Experts of a small language model: 4.02M parameters, 1 pick a token.
Below are experts of layer 4 (counted from 0) of a mixture-of-experts language model. Rows are named router (the router's row for the expert), up (a neuron's input weights, with its number) and show model dimensions 0-95. Each number is 128 + 24 x the weight over its row's rms, rounded and kept within 0 to 255. Numbers have three digits each.
After each expert's rows: a language model's description of what the expert responds to; "mostly gets" lists some tokens that are sent to it at least half of the time. This comes from a sample of Wikipedia text that the model never trained on.

# expert 6
router:171115105099111117145143095114161168129135164132085130114122157124106122116151172170139125105159141091127109125114147157116144160136145155125116157103107117131133150166066116090154106133131171163115186156134119163142143123122133125086137130168124164134146136083142135157133166129148129118
up0:182120119150129072144121092115088127137143103150111120150121142113097111120125126153111125129093140122147127144151148125150163194099100107134126097140169176129108107174111150104125098178133141088139124100154139112147140171113119138084107140110140121120125113120158140097136117164153081123
up1:161170131107159142161109172092187105121137147134115168119120158130123154079138156162143165111144167133125121096143167127110118119142154153087113163124105141142124143170064145108122136148104156114123167154107115178140112133105113115113103138131116161143152092108143127130114124152133136137
up2:140123158137150150147149103112154129153188154152156111137150155105121106132171163139112129150103137101142124067128135160121131128152106165131063134134124150133121095142089124141114136149114135159138106114121142093099148141102122096128135156115108149122128093092143136116120157171131102053
up3:142131154127139137123140122140102142147139117132084146169098083129152143147063051081130133110103157097109140104098131135084083127107119138076140094121155141138123110124118112158078129100146083137136111162105132119150148090137121115095128115139134142131118122138132137152137150135172142130
up4:161152141122070091155092169119071159123135112136160108121148128077173147124159148121162136134115096151154167112157125163156147097136139138155142144144116128137114111154143131146095137140111148124106116110140160118172137150149128169114073129118115138136116147159145166104112143158143101135
up5:099087125096079124094119167124117123107130145133107153106089136144128088153109141129132140142088133067108143089135088125122104130137142154145080150082135135127135118141085151120142085158121128134088194129129145123114141090126146125136168120071142125150130132145103127150139105132113156141
up6:156151128138121078125135111126134136133092111151072132103085097131113147103086150100100164141151161165152138126141091133116154116104126112153092135113095157156118127158140157154127096126150133133119132110104137100105149168125115116118070108149150164107117117096150141069158147135147128098
up7:165144092095181124131108157126096118139149150101134140146147080119130148151096092100098110137143154116105126117142135117123088127155127120102099122155113111116121141169046156079132093133132083144120139152127094136075114132109130108160143104126088170126153111117129139147115129121113117130
up8:127173129113112146160117155137157096101136180108132123167140132162112089082132143172131114103159125112110096056129131148144139162104165186111132158147137130150122137137132128143114146132096118127108151095097137148140149103086153136073112110150105112111134111137092124140119139118147143154
up9:078158103091152167083112122157161131113143131136153094167107130103113115137127129104116107147112129104140154117148157140205149121119139154157111134140126113087127164112137150135122135095109144117117163109090127155130153106146144112094128142157106119174124127102086146156124106114141142068
up10:133160115135166129092119146105119105116118095140145115089135087118079094111084139154138135150155114103093148110116111145176127164101150160116133117111059144131140174102121109127127115119149123122099150134110122090118124183156179134121136077177111144114106153131112120112131122136140135126
up11:162140119134137140177139140100154114118125118137135123133137110131144144071124144156148120147131154167130094102144163107104136141166175152092105207106135134126113126164096131172156150124105156145104131101101111158145143127080137138100151134104115142137147116060136121162119135139141140115
up12:114146101115108113142128103092139159144145148127121141159134134125138120122156119090124155164101108117125116146146135131172102120179156111135107137120117138130142144108184149121121069131081115124119121071133167173116113110059114135168107116172129144155132155094119155132122126078120142109
up13:151144138104148127163097127081129148105150129096141107117113138139111143112117143162095093139141100096168118130139169183119133164140129161083152158141093150129110110109076145153172130170120187115166117114131136137124136142103101097116079132140150145117160119128150134140115160129151109116
up14:099122117075109130107143112115122129092090134116171087111122117073082127147140117139177157135118080145148097099097136112117144125114130129151126127132130136162144134175131092136130145142146128152092106214123136138131124120098156098159077155167114139105137140134124141138123149119135110147
up15:112074137115170093085143112124095074109101142157141130140192140107122141092157132134127142119101145148104122152103140160161129141153108142093114146134143088173149145146110162142123088149117153092140131129127156102113136151164146139117173118141158132127128108127127124157108107136180124163
up16:114091174123156117130086099114137141120098107098124140144111147185128111126079113153132132118071090107119153112109128113120148106137128125128126122056124127157146146142106110114123120120142167151086152126141084191141139087113113120101158104163118160130099146123104144141145157131128113112
up17:099141171109075144157089141103071140131136119186165134062141131148148124102094144140146152122133131123184130130116107160126146120140105137155098128145139116121130142105142110162154126093137104135134190118121121130111145137142088112110149156113174149145127120164144092138144139147107130119
up18:155130165133149165109157139087160137164112129112156132108110158110156133099131141134138134185179141109156098102125137115139084192143132178142137154100118094155127113134071111133164112129116143125145131101138115147156138083109106127111124129148091143110125106164107141146123143137145155159
up19:146120108112103083150108164113151093125097127146084120126112132137131119146082162155150123114145145086068137117137087123149074101139123147165113141165130150078117108114162118151141148119143127089119101108116122183090159123125131111082110094109102146109115137124136129111171133131136131144
up20:110125158068101170129155145158115111129158155106141122123152107080113132137148106138157127146132094133090153159119128096122158143092118151106136134121133105193098168158089124110132134120119098140142150121126151138076133131063122136158103121135104143130155076099125135154143101142121126140
up21:130146148139125101081119146119157124139116122124131135151120116107110118122072082139150140100130128148116120132146154132144142119156112119149136159139156099122100164119171050143127134104039121150139143138149136082128123136158126164151119125134154174168118110160119144141103111146094111147
Description: Later number digits. Digits inside years and large numbers after the first digit, like 20-0-5, 198-5, 25,5-83, mostly in tables and dates, plus century.
mostly gets: "9", "7", "8", "5", "6", "4"

# expert 5
router:152119128131149128111162131080184113154132111166157097122139123093094104138121164157157118142123104113180148126106132111114068128136139135140096138156117124153133091109109139105154137166129115173120144111129175169147089156122140179116144147149159160144135129117132083148136166140134136123
up0:157143099105132112136107138073123150145129148093131097127138131153150159138115120103092127109125124132183150113163139115133134135127115126134133154147074149166122104150147116084166127136129110149090131107179153143132164104148114128138139103104103090106077115122155077087165154137139169135
up1:164105119125124155132099127113191152148094118100142109116097115166102172121172130139165149112079125125164177136123092140120158132133145096122090129096067107113140130082136093117151134123134151144180111138125146096118122118108126101109115131089125125151143129104138153136150127143111155156
up2:116106087125140149129143079110107091127124132124092128125130119115100167105117121165137108112107138105152128102100115109140137159143087144174100123151153075115144134157121161115124137096175142159127107126136089166151169135117132160113142103102104143129131112144095114101070103104101119076
up3:103124131103141085069165152156151095099138111126137127126115116145152164146149112138154171132115122138133141156128115117144136162135167117134132157159112170137081096133142131174169144108120145154094156101147146125114131135161089124165155123157155151159113088150133104142136121166085097123
up4:179124140085139139117110105127158119134155103100093119145178175138098095113158157168103154167151170111170115126114165096129126167168166151150125166127143124116132116144135121156097155135111128149114106110102129155156113116120135114090120133131137145149157103112106100148133100165153156126
up5:108166143124166145161149143152130104092104136140142107090132111120107131129109119154134166143130107141117158179125122166109080160147125140112120148151122132124109091137146081132128192113138093155153133136080155131114130171121123120155123127128106130142153122144096190146169105134174116157
up6:111115161095096104141107165134131113138183179098127144123134124152136116133125134150128119116152135079084145094133121101131115122119145174108120148136126178139133081165066162126146112179114112121100166147127095139110161155168141109151148127102130131112147130101109143127115108096110123097
up7:169102173139142101129117141117111155125134110122131121157116113094135120105068149128161100112111155138124075124144129116133146139120126121163175146089136110117165112132127115128122060122082138124143126119141095149139122156132173159134137135097105188164120075159135121100144116142155111114
up8:141131126103125087157156103142103078132150143126152149150109166184106116151117069125143111068105157099114134143132101133125112136102106173147119107109128107133123165117090085171146148111137107086150135130116127119109072105116142154157153132112108118132106141118145133151171134121113158134
up9:154122099100116146129115140107122126065055092145138106158105140135130119104142158144144112122113141071144164090086149166125119160148134176148136134147158137160118117141114130100129124144145154174133122106146120133106152145098114129096098107152145125135134182118158131109118153174136125111
up10:111113137113205125099111143125143140179119127118068092162118105109142117160137146100101144161146094118151124119163113121124133161170122120126119163149110093120127127137151185094126095139134144168129175158132134144090162123136150133142110122159125115097135128119099112090103128153095129138
up11:069138176126086111097120124127153156125104140163131089108134131115118133128129135149188099122154140118093129124127118116111126155141161101083106133144094118102117150094073149127161134175091118159154114104141127166128115126112159099075112103149117104098137121139126130100103127156108145107
up12:103093141118133100104090148135133141098124124135159131151116151045103131131098114122096112080111120101126105148119153137104135147131085175138126125148131135140105162140094110147135138147120135135175115122144189131134152126127078171078107124142167145131125142158120140110125164102160133149
up13:149128114108088117151142144109145128121109125134136163141079131093126122116108117151135133152087141103189119101143129136138121100135140148088136124111092116157149149105161132109117108158112193152128106090135149112167157128142150109113083128129210087111118157156121128127101152104129136145
up14:154121067098191099097114152110134124080126152092117145172144094131083132141140135131089159138130119136125127142127135141147134090146129140091105105158137111120140148124110115084165148159153099107103117130098125107131118126151168139071154146109115127148129100114093134113071124133119115128
up15:167196147119122133114098150118098122134145093127110116126143123111092142096106106128150125161163113115096122108144139146135102150098155149102160146119074130122099172129143131137098104116109079153140169119149112167145144144108131151148108113201155136108121128144109128080123101112112120148
up16:168112131102137110146105136117135152171119135128111144129144140124132130131115152156069089093104129086099164110159141118122109110145129111179122162120104116146097144081139176149114159194105124138140134166137165102115158142118142093119132113157144164106132172141127137105145143112090146120
up17:138161136072121165138129150131152130151111123120135140103117127136133096122140156125150090183144093118141149102130157115154184179128152179149134156087127093153114112140111108139147107146095176159119154099090133134101145128097097127107126139150100125110132135134132094132093166152153147107
up18:112123113126147094125143092110162132158124099135114099113120142149125117114109125098143150132119088114130127142142109138135069125105183087074081152154101093129082139115083135156170113119115168174102110128126098129123109136103144070139123109117170122129131098144101151121109146137120123104
up19:174123125145126150116157140104132121105096099132140168100093130120119139116103107178129133139127131127144128111137109132118106123150162165115137180139158163154093037107097130148156122113102168122114121077126132128106121122125143144119113182122120145117136103122108095183105164149126139131
up20:144148137119145135136109101134100080128126128121128133120123152167100081122144091157141128148169124098084132188133132112141155125105166104142129137151109101152142137106137147167153133168098053102137133115130155147068158149142159116106169160153109141153139102113101128128141129146118138120
up21:151121133137154145123128132111114131154184167147114126118093161119145085144108083158133127099159124153087125152104103123134145095118137159115115130101119174192151133119079151095129129120134100155140117131127113160147121178110134101135099110125093107129133080108153144104106141068132133121
Description: Spaces, leading digits. Bare space tokens and first digits 1 or 2 of years and table numbers, plus single initial letters starting lowercase words: g-et, l-ittle.
mostly gets: " c", " w", " f", " g", " se", " th"

# expert 11
router:150136147088122124137169099108109131131124127079163114103123180145143111148193099132154128114120103118099127110135110148117129150148175159170128158130140136121130141119123136105160144103127109101137145073116174119152133098137121123106166127144143140098134154135051106130108165143139095134
up10:142145107092129123165136118115146116152133138094160105122092151130119109110116138121159146118115165095101114106156142120158120156163121210115123171117103129158128120140078122145154175118103157130136126085105144105121127137098107153100098090173150141099149119108145110148106116152139110088
up11:129127127127108155100172128110086106081132100082162114104157091133127163125114118106130156123119127145099148117106141126113091154137113119089116150128090113128165114133114116129112062117144186109080152118121135098127155097129132120142140103146146136087118149133118132170145129159182145095
up12:186124099122194134140131136120114107178173107143179150125131117110105128158136149092122127140138141135106114137145153093162113128128132176156086119116125087127142103078183120163125094143116121129146126156150161105107097120110127099151114140115156130126167114114097111145127102122110124103
up13:120130129126095095160163140132101122120124147114123107175131121094123141150140112145110136152121106121123116121110136058111099167133163126126123110127132109147119179151114182129141121112108165101108119122106150158130142150143112135130179128150152153106157161111147126130142061190111105176
up14:136137151103139155166145099123157148119134162092150095096059135099136088130142135157140124122088119084130136108178139093157129141170133139128137169109139134104098110137089100139181114142142110133171117138157112112120153134122108111143155120120155124118154145105133154117087130184140139140
up15:150120154114139105137144096179105127163160131117108153138161159126103061115097149149088148101162120092155145095107145124100149155130127134139116105125154098105157113091151155119147098095101149113099114087124121116173147117120110123121172122149101153105164153160105146112111121143141143110
up16:150109159119123116152109114077154102124148117151125120116136128154076108136109121128158121143108090147094130120060123132145157185155173109115105188124137162150097144160104117135158124134136106158151136135177144097139126124114109133098104116130170161111139129134104125148133091162154122111
up17:103090129169115137137103106141130123134068149137114121118116150178147147123148132166125117122118098089167108122132121107120158159108135135158150105158166103151111158133153118133148139091128126119127176095122080101123135128123151124096118147129162136144155109081101120165098157169120135066
up18:187098101124136151112120120088116161172114124170114160129150141135159114127150101153137145112116168113092101104120091124158117126166125108118143155103136126107134084170109135116145167162108118114139113159122127142137092160148158145133074134102087153116124151151103123161109177129114135118
up19:099155113129166133107112123127125080128155123109121095113070155121165140099162119140122107124092121109076124108165119130146104098169129187184134128119125122124107156143152154126131098097125102114116115108151157095137133115131125095140110099140141165076104144118121129110099135142145131184
up20:138156146086138106170110147110130136149190139119121090100103107142120135139153127116080110098126134084085109124115156135142133086160136098155164148136120132158138105159144170147102146126130112096116113087129147108117132152102105141158157134155185155133129082150132141132169124115115106105
up21:103125146107161115142082121135089134135130133110097123141143118119099102156151095129132083095149119137115132111143116111118108123169166161129149118127115090149109136173127165155095130138114131077108093126124124160112123109129125152075115122070136123121165171159163110148107125177106172116
up22:122147133127139167156155143121120188149117141068168118128096148140079144110167121141132124128114094108133101135127103109057122132122161153082104122126152117124148151109156150106155134146166170103140103091093171142096123128142103111141122135150126167165133132128108138141125104145104113125
up23:127138115152122094107094124080116110136133146176125136125086161144172118126119070149147112115169111132138125123120160117105093148109157135134163150152144169151116178181136114151123146097102140107115132107123106178130137098147147059139101115146113113104148121120146128116159128126092136117
up24:174115118132149158153129130090124122151141124144109133126136119104103132111095137153104111150147090099153091147121091090087137126151118159161094144117100149146161157117107145127135129133117129142110115087145166159150108115078102152130089151184147111092151134101101092121139139181136151099
up25:091111086119085181104128135167093132139158095142147130123142142132136171155139111162124126150138129144174101102100102102156130106193166166112150145130149154128133117095121127140140118123120119155121151089093093114146127115119126138105114125107110157148146171116130129146076162145124085114
up26:162171166129132088117163134105114132130144115124141116114148182084109150167123091125101076148085134118106147104111156156157159126157133100127117154084127114096100109115146124115120126146105167134127160134106110116133096113082104148127133170137140085111123097151128142147145156080140115123
up27:092132157098119120102095138110107103130090165117167054127157112122118125094121106123096134129145122090136126147130106157111186138128145172098128172137128137146105158140144085125166124158134110086142166143117170132127137091131100105135118149141134132111140124138132144109128114157163124181
up28:152124165117172098103085166095187118129150148133166135151143127138145112135128149141160164089122151155115100134101146137155163137122164158120149136155146150159127150117137129143156139151134139155089125112120172118125125125121142156133112103089122078128120154103124140101068147105085121159
up29:145140100086104079105112127117124129139128163145118102123141120158145085102141125168144108154140153122088165119141136107150119087137172181143111122099148109098133086117116156106122195119135158118170158129100123140108083089143129187117140125105102141113146121113133109132109136127108126111
up30:130147185133147159166114119128095119150137120126122114109126098132090105101128119204153176089131135160087105149120142148152109118124118120129151106143086158114154150121132162110166124097131118127114148134101108149132119139123125118110137154157115147099126176076139129088127166153093114090
up31:139136124126136169155161109110154106150153110155107131111075101136137097101125081136171112122087139118089095112123113113102108149143186176138099161145155140158124090130126112120157117150086146110092109112138130115159116149130100142099119129174124110128135161124094106155136161159141109137
Description: Table pipes, line breaks. Table cell separators | and |---|, line breaks, semicolons and slashes in wiki tables, sports schedules and lists.
mostly gets: " |", "|", "\n", "|---|", ");", ";"

# expert 3
router:125155089126091116132115153124104125106121188116141125131137119107111138117147135120121112108125162088151100139108161141123139117129177139101153126149121128134090076108138095148145148169089113119147136151109145117105068168149135159093126084138162161063136143080133126126113140100131125123
up10:144120094102147139126196176131116155147119088137118146082152152118147116090139114120073138130137156133142126095120148151102116081120145149113142163139182131120117105156097149125141141163152107105101106117160139131125129132169133163112118113129129147139132142095177143076129142129103141170
up11:158131141123125136111144167147160122125124072091125131100106098123119134098110108131147180124100112116139096099171168070141142138131131158158120169165141137107140096133155124163136100124110176115120150155154092100103168139153099085124126099129133116103143095136157143113150139124113160128
up12:148121123156156119111099143104070127142115108130150166140132133089113157120147096155113099149110140156139129094160105109094110127127107176108126134114104123114147082150105138108143102105129146137148134116100159159123110126108094091107150193137145166083113087152132137104124126101148182129
up13:114129160133150130131140111105083113119131127129125106151115154104104088124157148112112104132169140112099142101101124121102102120175164154107177123097125092143093084146139114169146106112149135069122075121134154132123091105192134155103116121134150163112137138107135116117139105116173120142
up14:100156147155128155136140120155116106106141100163093137128134121084097106097117112152121157075068146128141105115107107139115089138119119109138132157148132153172155123116144071136164106088121134157113143132146119118137099160122133094107141086150096176128142078106133132124117170108127116148
up15:122127094105141126113164101171123119133123113104112141109124157146071111118091180140161138141157143146154108157118102079115163117133142170125082150153179131171149093091109122092146140125119168106172113138117111120110095113123103125136105122144140121134147138134107124126076167118118115103
up16:120154101145132159087120129080098160159124124107159044148101128120134146155114129149133130142131147124126130143089133137133145104154170138120143124134122170135118113097128122126188131143102083157152133154078146099126132103090156134155117097106136131110136117104132123115127140158154071100
up17:130135129075110131117115112140127095094108098130102130121163113130103148133138108135136152140097098095099099092124112095133148074106156169141130149113104125150175154135135084088120114145115121105071119147141153141116098094076152153101100096136148107127145138121094133147164167124141143153
up18:140128106131122136146112091119132146133108154173154146155127130162146136123140104141138128100127138092162103107140169141136087145141168143137131134140119138120078091126079106146126133127084147147151124180155115097130129158099132109122116134094184152088115082093141103172152137099091156147
up19:141120104063103136105125124124118124142079145121124153089122120139141131105135187131148131110133140130112080162122095119109165092112127156142096137140139148102147074087168115154127140080135147126111101145110123171123145104136109153101104134171132158112118118097134159181133157126131129101
up20:104121112119128109127096133132148122128111128117117146156130114131130165158211125141171138140083137105149098097136128096095144118155098134134104145143126087121108124130106134157122124139110112119168054122152141157117127142098166161142119147149147124062141148119130124159091128143146129074
up21:138114118180099142127105127120150124115131085140167097147116116147105087107117157102168156139081123116121115100118103112144104107113119120185091141199092164145114130125154117160149122147148140158148148125104132126112138147114100109156112128134150142139132131112052128125129089147119108160
up22:138173131167125116140133152080115128132137129143134132117136151112154082135157144142145141172083138145134125138146088148125094155138151121112138127098158146165117160100112092123142125078171176127081145123074142114122159113079111103134118123083146130111088151114117105153132129122151160128
up23:145118077140117136094148151098110148129108140144113125097156160097127076131140141184143075142120129113175119123138133149121118104123162112096103152124090161168116172098122092107159103120156135068115127119115125149132158103112146144131112156141160107144150109129166119162151131101154117137
up24:120121092142124100148155142127141117147108165138125145110116162121162126107142131130106092141159104125126145122205132135136135172135111144096122099100170089111096097111067094164148116121093139107110130164120130120121157125118091112112111165095127135085162113142096123150147123147140174112
up25:118153147141131124147125153132116109150139105139095126142092113119150112123109102180111113111071167130175113126111113132115137146153127129186125119146143148109110117102140166133121165124118114134145113103132141181123129112112168149100137134189114154163157175132103120123134192116074133145
up26:110126135124105182143105098115125120164112092138116114127146195110113165147138155089146156158087165126144090104136143116072121133195159138104124130132125107143140070142140130102160141120114163137127140126125163122164132120154138120169134114135107146128158119114150135137088143139113118092
up27:121132158131128101157146127141145150157168150112074069119147093138135089127113139151130149139116148109130118126128137105136137123125143155141157159184126147158120116096100109087160168175107156164186086156101132168106159154135105124136134118144100124128143103099164117128150106117129141138
up28:116111127156155160114126132127098188114159151121117117141132116120109138124151118117113138126182154164104095123118153168130101120156161183141147117155149124092070111107111143151137074155133136082121120092132123147113092124135144104087113138178131136129116137124121131139165077119114112098
up29:128154129136092158127143164133154167120085110147143136153125095096188081111133113139145137151118126118153146112126131089103139178122099124123157125161155142121116163143125108103142149121093141152131099115112134155145135133107144155123101067137170164147148167174129113108096176135139137118
up30:118109138153101100151124152143107132121109124121119148152149105117124119141120165128107131141158121105172114107114133104098159127180185174115135109133158163133152115138104149085142146156127158127142078110098140170084130111150129146121107061146133173123145147138148145119133116184138163139
up31:078135108158119114108095146124153114074129157104154144141148139161120104105110133119124089112141118105116148124133167107116131156156109149116120164155145100147095097148066140180127122172134080157142103125077151095130154092145144113153143144142108104124140141130103116140150159116097142112
Description: List hyphens, word starts. Hyphen bullets in infobox and taxonomy lists (Kingdom:, Predecessor) and hyphens in compounds, plus opening pieces like Al, ro, Pro.
mostly gets: "-", " al", " ro", " Pro", " new", " Or"

# expert 9
router:140160113087139160132129162100117127140094104116144082152121151167138083147130097177112111162110137112146105105135106087090124166154141131153136150093102145111143120125141100121116103143122178141135130107135161185131075107131095128117143136122154118104141081138131118136135175151133096124
up0:163133115132170149105104116101126106139078113124161151116130166112149118124170082171086110107153105129068094143135134110135143167135135166121148166142135084111166134106133104115125130104118123109122116116137076107137102132140109132145132149101103105117140094188140126146121161142095103122
up1:097152140119138109174137172091100144132131135149129152126153132196143099133114155110111149122128094139117160128113132112103119149133107143136116106161117085148139156114073109106151133172146133066150147108134142116126143086135082154108157123134161130084142131120119118105161174160140113137
up2:154127123091149157137137147118094132136118154101156156142111088141103107114118147093163143094073097150154163139137119094103116118125158140116158114130132162101119139151184144175152137151158129134095141129117121110111126096107097143145132160160103120106115169084142142116152164135159173113
up3:160131106119095116077091123109095133117114123154138146113081150114112111108101104137142085110118142098136134103143105159095090131126111172135155134119092143083182124100151153077114085168135129125132132100106117130134129124144086159133111136136139141067131102125076126142147109130127119151
up4:146122105139098114134178140111130085174139116141105186120142148124135124119132133124146158142140142107162063145158153146126138097087107163148093155121149172129170115130143099135132130093109171074133135139117156133134141155125135106111088125158117123193105112148127141151141117141153119115
up5:110153129110135137098106159170110164127113120141129060101097131167160108165163133152136125159173131151088120080149107144127133107081130165126122141138159115114110136098093095070116128118113151102123139157130123155099127149151143106082107090118114145119170116132119133144144134146120143144
up6:113181139161142064098164087151145115111158134089091138135099119099089112124141146174140145125127145133117131112130078142160154135173150133116122139138111133134135160155129115134104082108130155081135104056113136131124105156155143125138170112154139120126095117121126112109153129119125111115
up7:143125138127183116125140136116175138138169132107174093136109103159121139097138126176132141154155111141126141099073125101152127110129163137117100190099100127130128152098087114142159112130104139135092142098105151151098164156141126119102090146124164114070123141124135142144127137156114108106
up8:146136106137150150134073169104137161157097082133112131162077155161087128139138129134096113150137144104099152161067178133092116146132087150131153113148128126139126122103112127101142137113150113132120134131115144163136148127103144193113088129118137130109103150158151134106128128126162108162
up9:138140171124103096137115120117134139106095091102122104111100138138153149171113094093104108204137135125135097132121144126079121149141140121108128115117167155138115138165099137126146143184105102115107129156136131143120080168170109130114132157142137102118134082123154101121156150147156085117
up10:174137135140135131155165117097124128088141153131165117112142166110106120097131139136119149126104122100106088096114109122127102149126125150151116121127118161103100110103087173119133152135122178123158139110082148161149103138126075105109140137167163162113146123106075099106118171157147100139
up11:136125153063184191129152148134141140139126130113146128124098103109136127087137111105120131112120072137103099114134101124122100116116128160126114106098124105163164122135160107112117173157147133133136120126104128129124098109134137100118110139160127200140101135139144118104107083104144096180
up12:122115134103089135141118117167075160098114103114067131126099127149138135157140162139118126151104111101112147144152113176157101114164138155173098119120155083117130127085128155117100155104084122108107131134107153128118150133169129152116131164131134136140114181135078132129105131153100110101
up13:121165139114169169135127123114146148125094131138134140134127156163125094096137161146138162112126153120143094120117144123124110142117119216112152176118103131114125170154100079133162139099114129103137148100115146114097136128108110126144122111184111146075189118131104134125125100134106143138
up14:148091097084126128129136123133126142198147140118119092136107119128091128141138139130102129134098126093112144065138144149124139080146135140106098146108115107140133116138150213120137168141170175107132134124110156141143139128130163120112129161128121104109157162121152129093118139151151108084
up15:073129164115136137171156138109078113114148128083136110140139148079131102136134107110073157109144092105149132106152139129160100122137135127151098129129108139143077117112136115130165121118153126131132150161103149132132128150134158153156163129177135164124125153099118143132157156099153182090
up16:150119095124137134104124150167162193122146129143112125085080106146113114119089144118117167136100135137072094103172118131177095130124192107119150155141098137129196114142138123121093126160113123116141129122140145113164132120123103124159122151137121150127118135143120121112098115150097107154
up17:150115119121079165122115140164095130155155127127109145130114134171131131116126157109152116153115095126152127155144086121156139179090118140126082129131081098157082144151108113086101070141135123129128119100136111132138165101081101160097130154127130168098121149092129147123135102128126147099
up18:118148132093166142142126135109137108152099161117157115142132144116124122072115117131131157132114109105159090090103085105115124154085188175140152165166159134129127174134090106097109094064131138135149120118138135135141082113112099096118134103149124144105138132100131107140117132136164123130
up19:097117107114125135092099112114146142139168157117110143125159108132130147151159132140142154157141159115063136101124150128129165170130130141105086121155082119170143163106121101111139168149121146134155118149105132140081114176098121100128138133141185116158147115126161167140105146126162106151
up20:142132125130156137108123092123134134201138116103137103111104138146128089147115129122129176115116095133157110116155097114096106118136143072082135166111151144117131100091103122095130086151158144111103141117143133150130143128158153078141136119153149083135149158151130117116135148181164120086
up21:119149148137143119136141094118143153112123121144073119119116119084118129122077109175147140163154148172132160144154118145128157126099110131153117146123142132066148086152099105096122128121159132118108142100105143089121083096131107104139142136151116152109106080083151118146129104123119121187
Description: Capital initial letters. Single capital letters starting names, acronyms and initials after spaces, pipes or commas, e.g. P Bhaskaran, KNB, Q86, Giovanni.
mostly gets: " B", " J", " S", " K", " T", " V"

# expert 2
router:139138132109122111142142117131103122110111152148169142151115205132146144096152079138126112129162133131116115157146133088137127165147126148134132152081116134123134180163114086117121101104106127093132155073106113114144102098122126144137138157128140159078117115149124108182132184127159135129
up10:142125119119118093131129123112115157142117117138119136142116121121121150110142134142171123112114085079175170122172122151093112166143146143111129127166147121127105164163082068137132080135107130096141144108131093125102139106102088121110110147145138162178113127138072100147136166113143156137
up11:146128103108139152181110113114119129116150161120175089109105180162129143074152113129103105159134162122092107121099155124117146169153136145113104161122112133156124121121099145107097132106138201142143120149139142088150097171147142140103101113120118139128154139111110117096129143158144163134
up12:139137177102154117146146175098095133114081134098148134165149125154096104108116137130146149138155158136119165171112143131118110184155132155136101151076138141114124121130137162116111145111103114170168165167171139113120127123127087131124167117123175135122113098124125144129168146120161136124
up13:129148130114108157126117167116077104102104118116109107150146155155110128097150110150118134135103163171116159119118111147155119157175133147156108133168101140106137164109093102102127124175149118096205130138113150140139111139111104129141124140156127086154125123139139114168153143099165097162
up14:117141127107145131081125091099135078120118150097091130132118126162118148052130143119151103092101125126095141135158129115136120149155126129158108178119135140117123163119104108179127127113112165136088164149125102132153153097108129097145159145144158130165121137130064116143158121110098126124
up15:150128123128125133133074137117078085152096120156127082113149170123157099116142063118100100132130145096095156145133177085150114061156159122122115165115149114116129099142107141124107112145167134123123104147079127155129143143169111125125133102139128119146117109143147137124115124146143110158
up16:112121109094132125175143094164131136103134128113156119116148092166088116129147105146114102131110135130107102118150075152080132116122082154154166128085137139128121101141151146148164085109108154130130135126129114150106144123097103135118169069087109139099118127145103120085160135128115160163
up17:167161104148119111096090116089135147070135120108120115122112116127107113119141122127127129134092147095127093145116134115081125085158191147092147141102168141116159177123165119126117135131134097134133125101122157147111113095135110125132158169115099127147093095112115077160146165125125155119
up18:136102130125186093169118091097111098128133153149171124132111140074139158151134081129129150128129116120134113154095175119130144183131106145112106171119138126158131157154095145143149144182160124129123146112112134147089122138131127102136134149108162144120106123097144139100171134106137115076
up19:143113076124088087122106181105134131127106139144138104121126144112150156128153146129109134137134145155101126134141144147167116145149166144189167102113114136125121084126119082131075117118127155103146097114088173122079141130146135146086137112147093139141134086144172136162133129144135132107
up20:152139122091128103124120131120123154134109154119113127147096161125164111107076148124109106108096120082089115151134128121071167128096146159149144118122120117106118139119170166144123123101128110106134080146084161128147132116154137159142086134116081165116130113086093138145140106146126125068
up21:179135127117149120123122170151160151108090144140150145107111108152163139114141105127112149118123154116141111102166174168117087097085112142181119125158127109080130156155103144115076068127134126123129111108146125145120149126106162122141101133138162111093158123095159140090109128130127158135
up22:143141125137134148156126151169163175119109130132127148130122131147125119112122122153113134151143128136119111171115154125128124097109160201121161108137166110173090096096140069129129155084080137104135138142142141143109079159108117088097130143149113101100165121122146131094131142121094132164
up23:124070130154126133171104117118101146148135118192144101095115100123139139127151151138142123145105130105140124145145148127113166120171130148107106140078151091164119107180131181104161164124137139129166102107121123147137155159134135127126115162139109145117164167112129129110079106147153144163
up24:121121098099147130114102152145109092094132119149161080159150133133126137171141147096128149087140129166118161170161100106130113151133111132143107113097150115154111098178093133147163140099159147090134098106137182143140117112089103139117158095164132155148129149124114130144151120161099129106
up25:117142182119098136172161137100092143152096137112106154124067148105100110120095139141085069124148106124120113092120106132150125140170145101116186162098153161140126136149133109130118113118167148101123154124132142111157142113125085148130117132136131161128085147125130128131102173134135115160
up26:148139128086094136179087164119140145157081126136145167142138107092129117140094144124117126134121139079162159125123132155124144127139107184138121169100130121127128088137103109103141154143139088120146106098117087147132129124184132161111132116094155132090122136116135162148106096148111108080
up27:190148145087110125075100114148127137132090118107147172113177154131146121096151130154137083103125127131100158102119158140102082138136152126194166130148126123105121126088120155137148134133123129110119129124098149150172127089141116135155124170123118152154112120145155151145129119170138132100
up28:088110109113178143112153102108163143111094158117106120107105127111144125112102164097114124108134098122132159128140109081073124182135121108163126124137127108105117104152115126161147067106118171142143124135109145150163130092156121128110107111156134105080135129130151133109111168130125072122
up29:129140127135102124104136141130154124105130103155152148160096153090129140123124144084113117129112132116162142085065129160122160114066116147160144153108081120128107114147161149167106094084138123119124152146118116141095152127131121153085130107150158126086145107184121120130103152158131163131
up30:097141143134140109098161099146115080118131126110140111173148105132111145142164162102171165089132115131117171159086160111133112153147127104138124129126140116186098147135123128157173152101145123153112140136139172111161067123165123159121099124164115103142134136101143097113106165125121131124
up31:114124150119153104109103144123121148173101111134089165163121138118111116126136108143069097161099130098123127071135167149120145134172104150112115130109157145159117133102118106108090115093112130139100158078112114154127102109081091121135127158070129163116152119165138120147139117106132129126
Description: Sentence-ending punctuation. Full stops ending sentences, often after place names or abbreviations like NHL, plus heading markers ==, ===, colons and closing parentheses.
mostly gets: ".", "==", "===", "°", " ==", ")."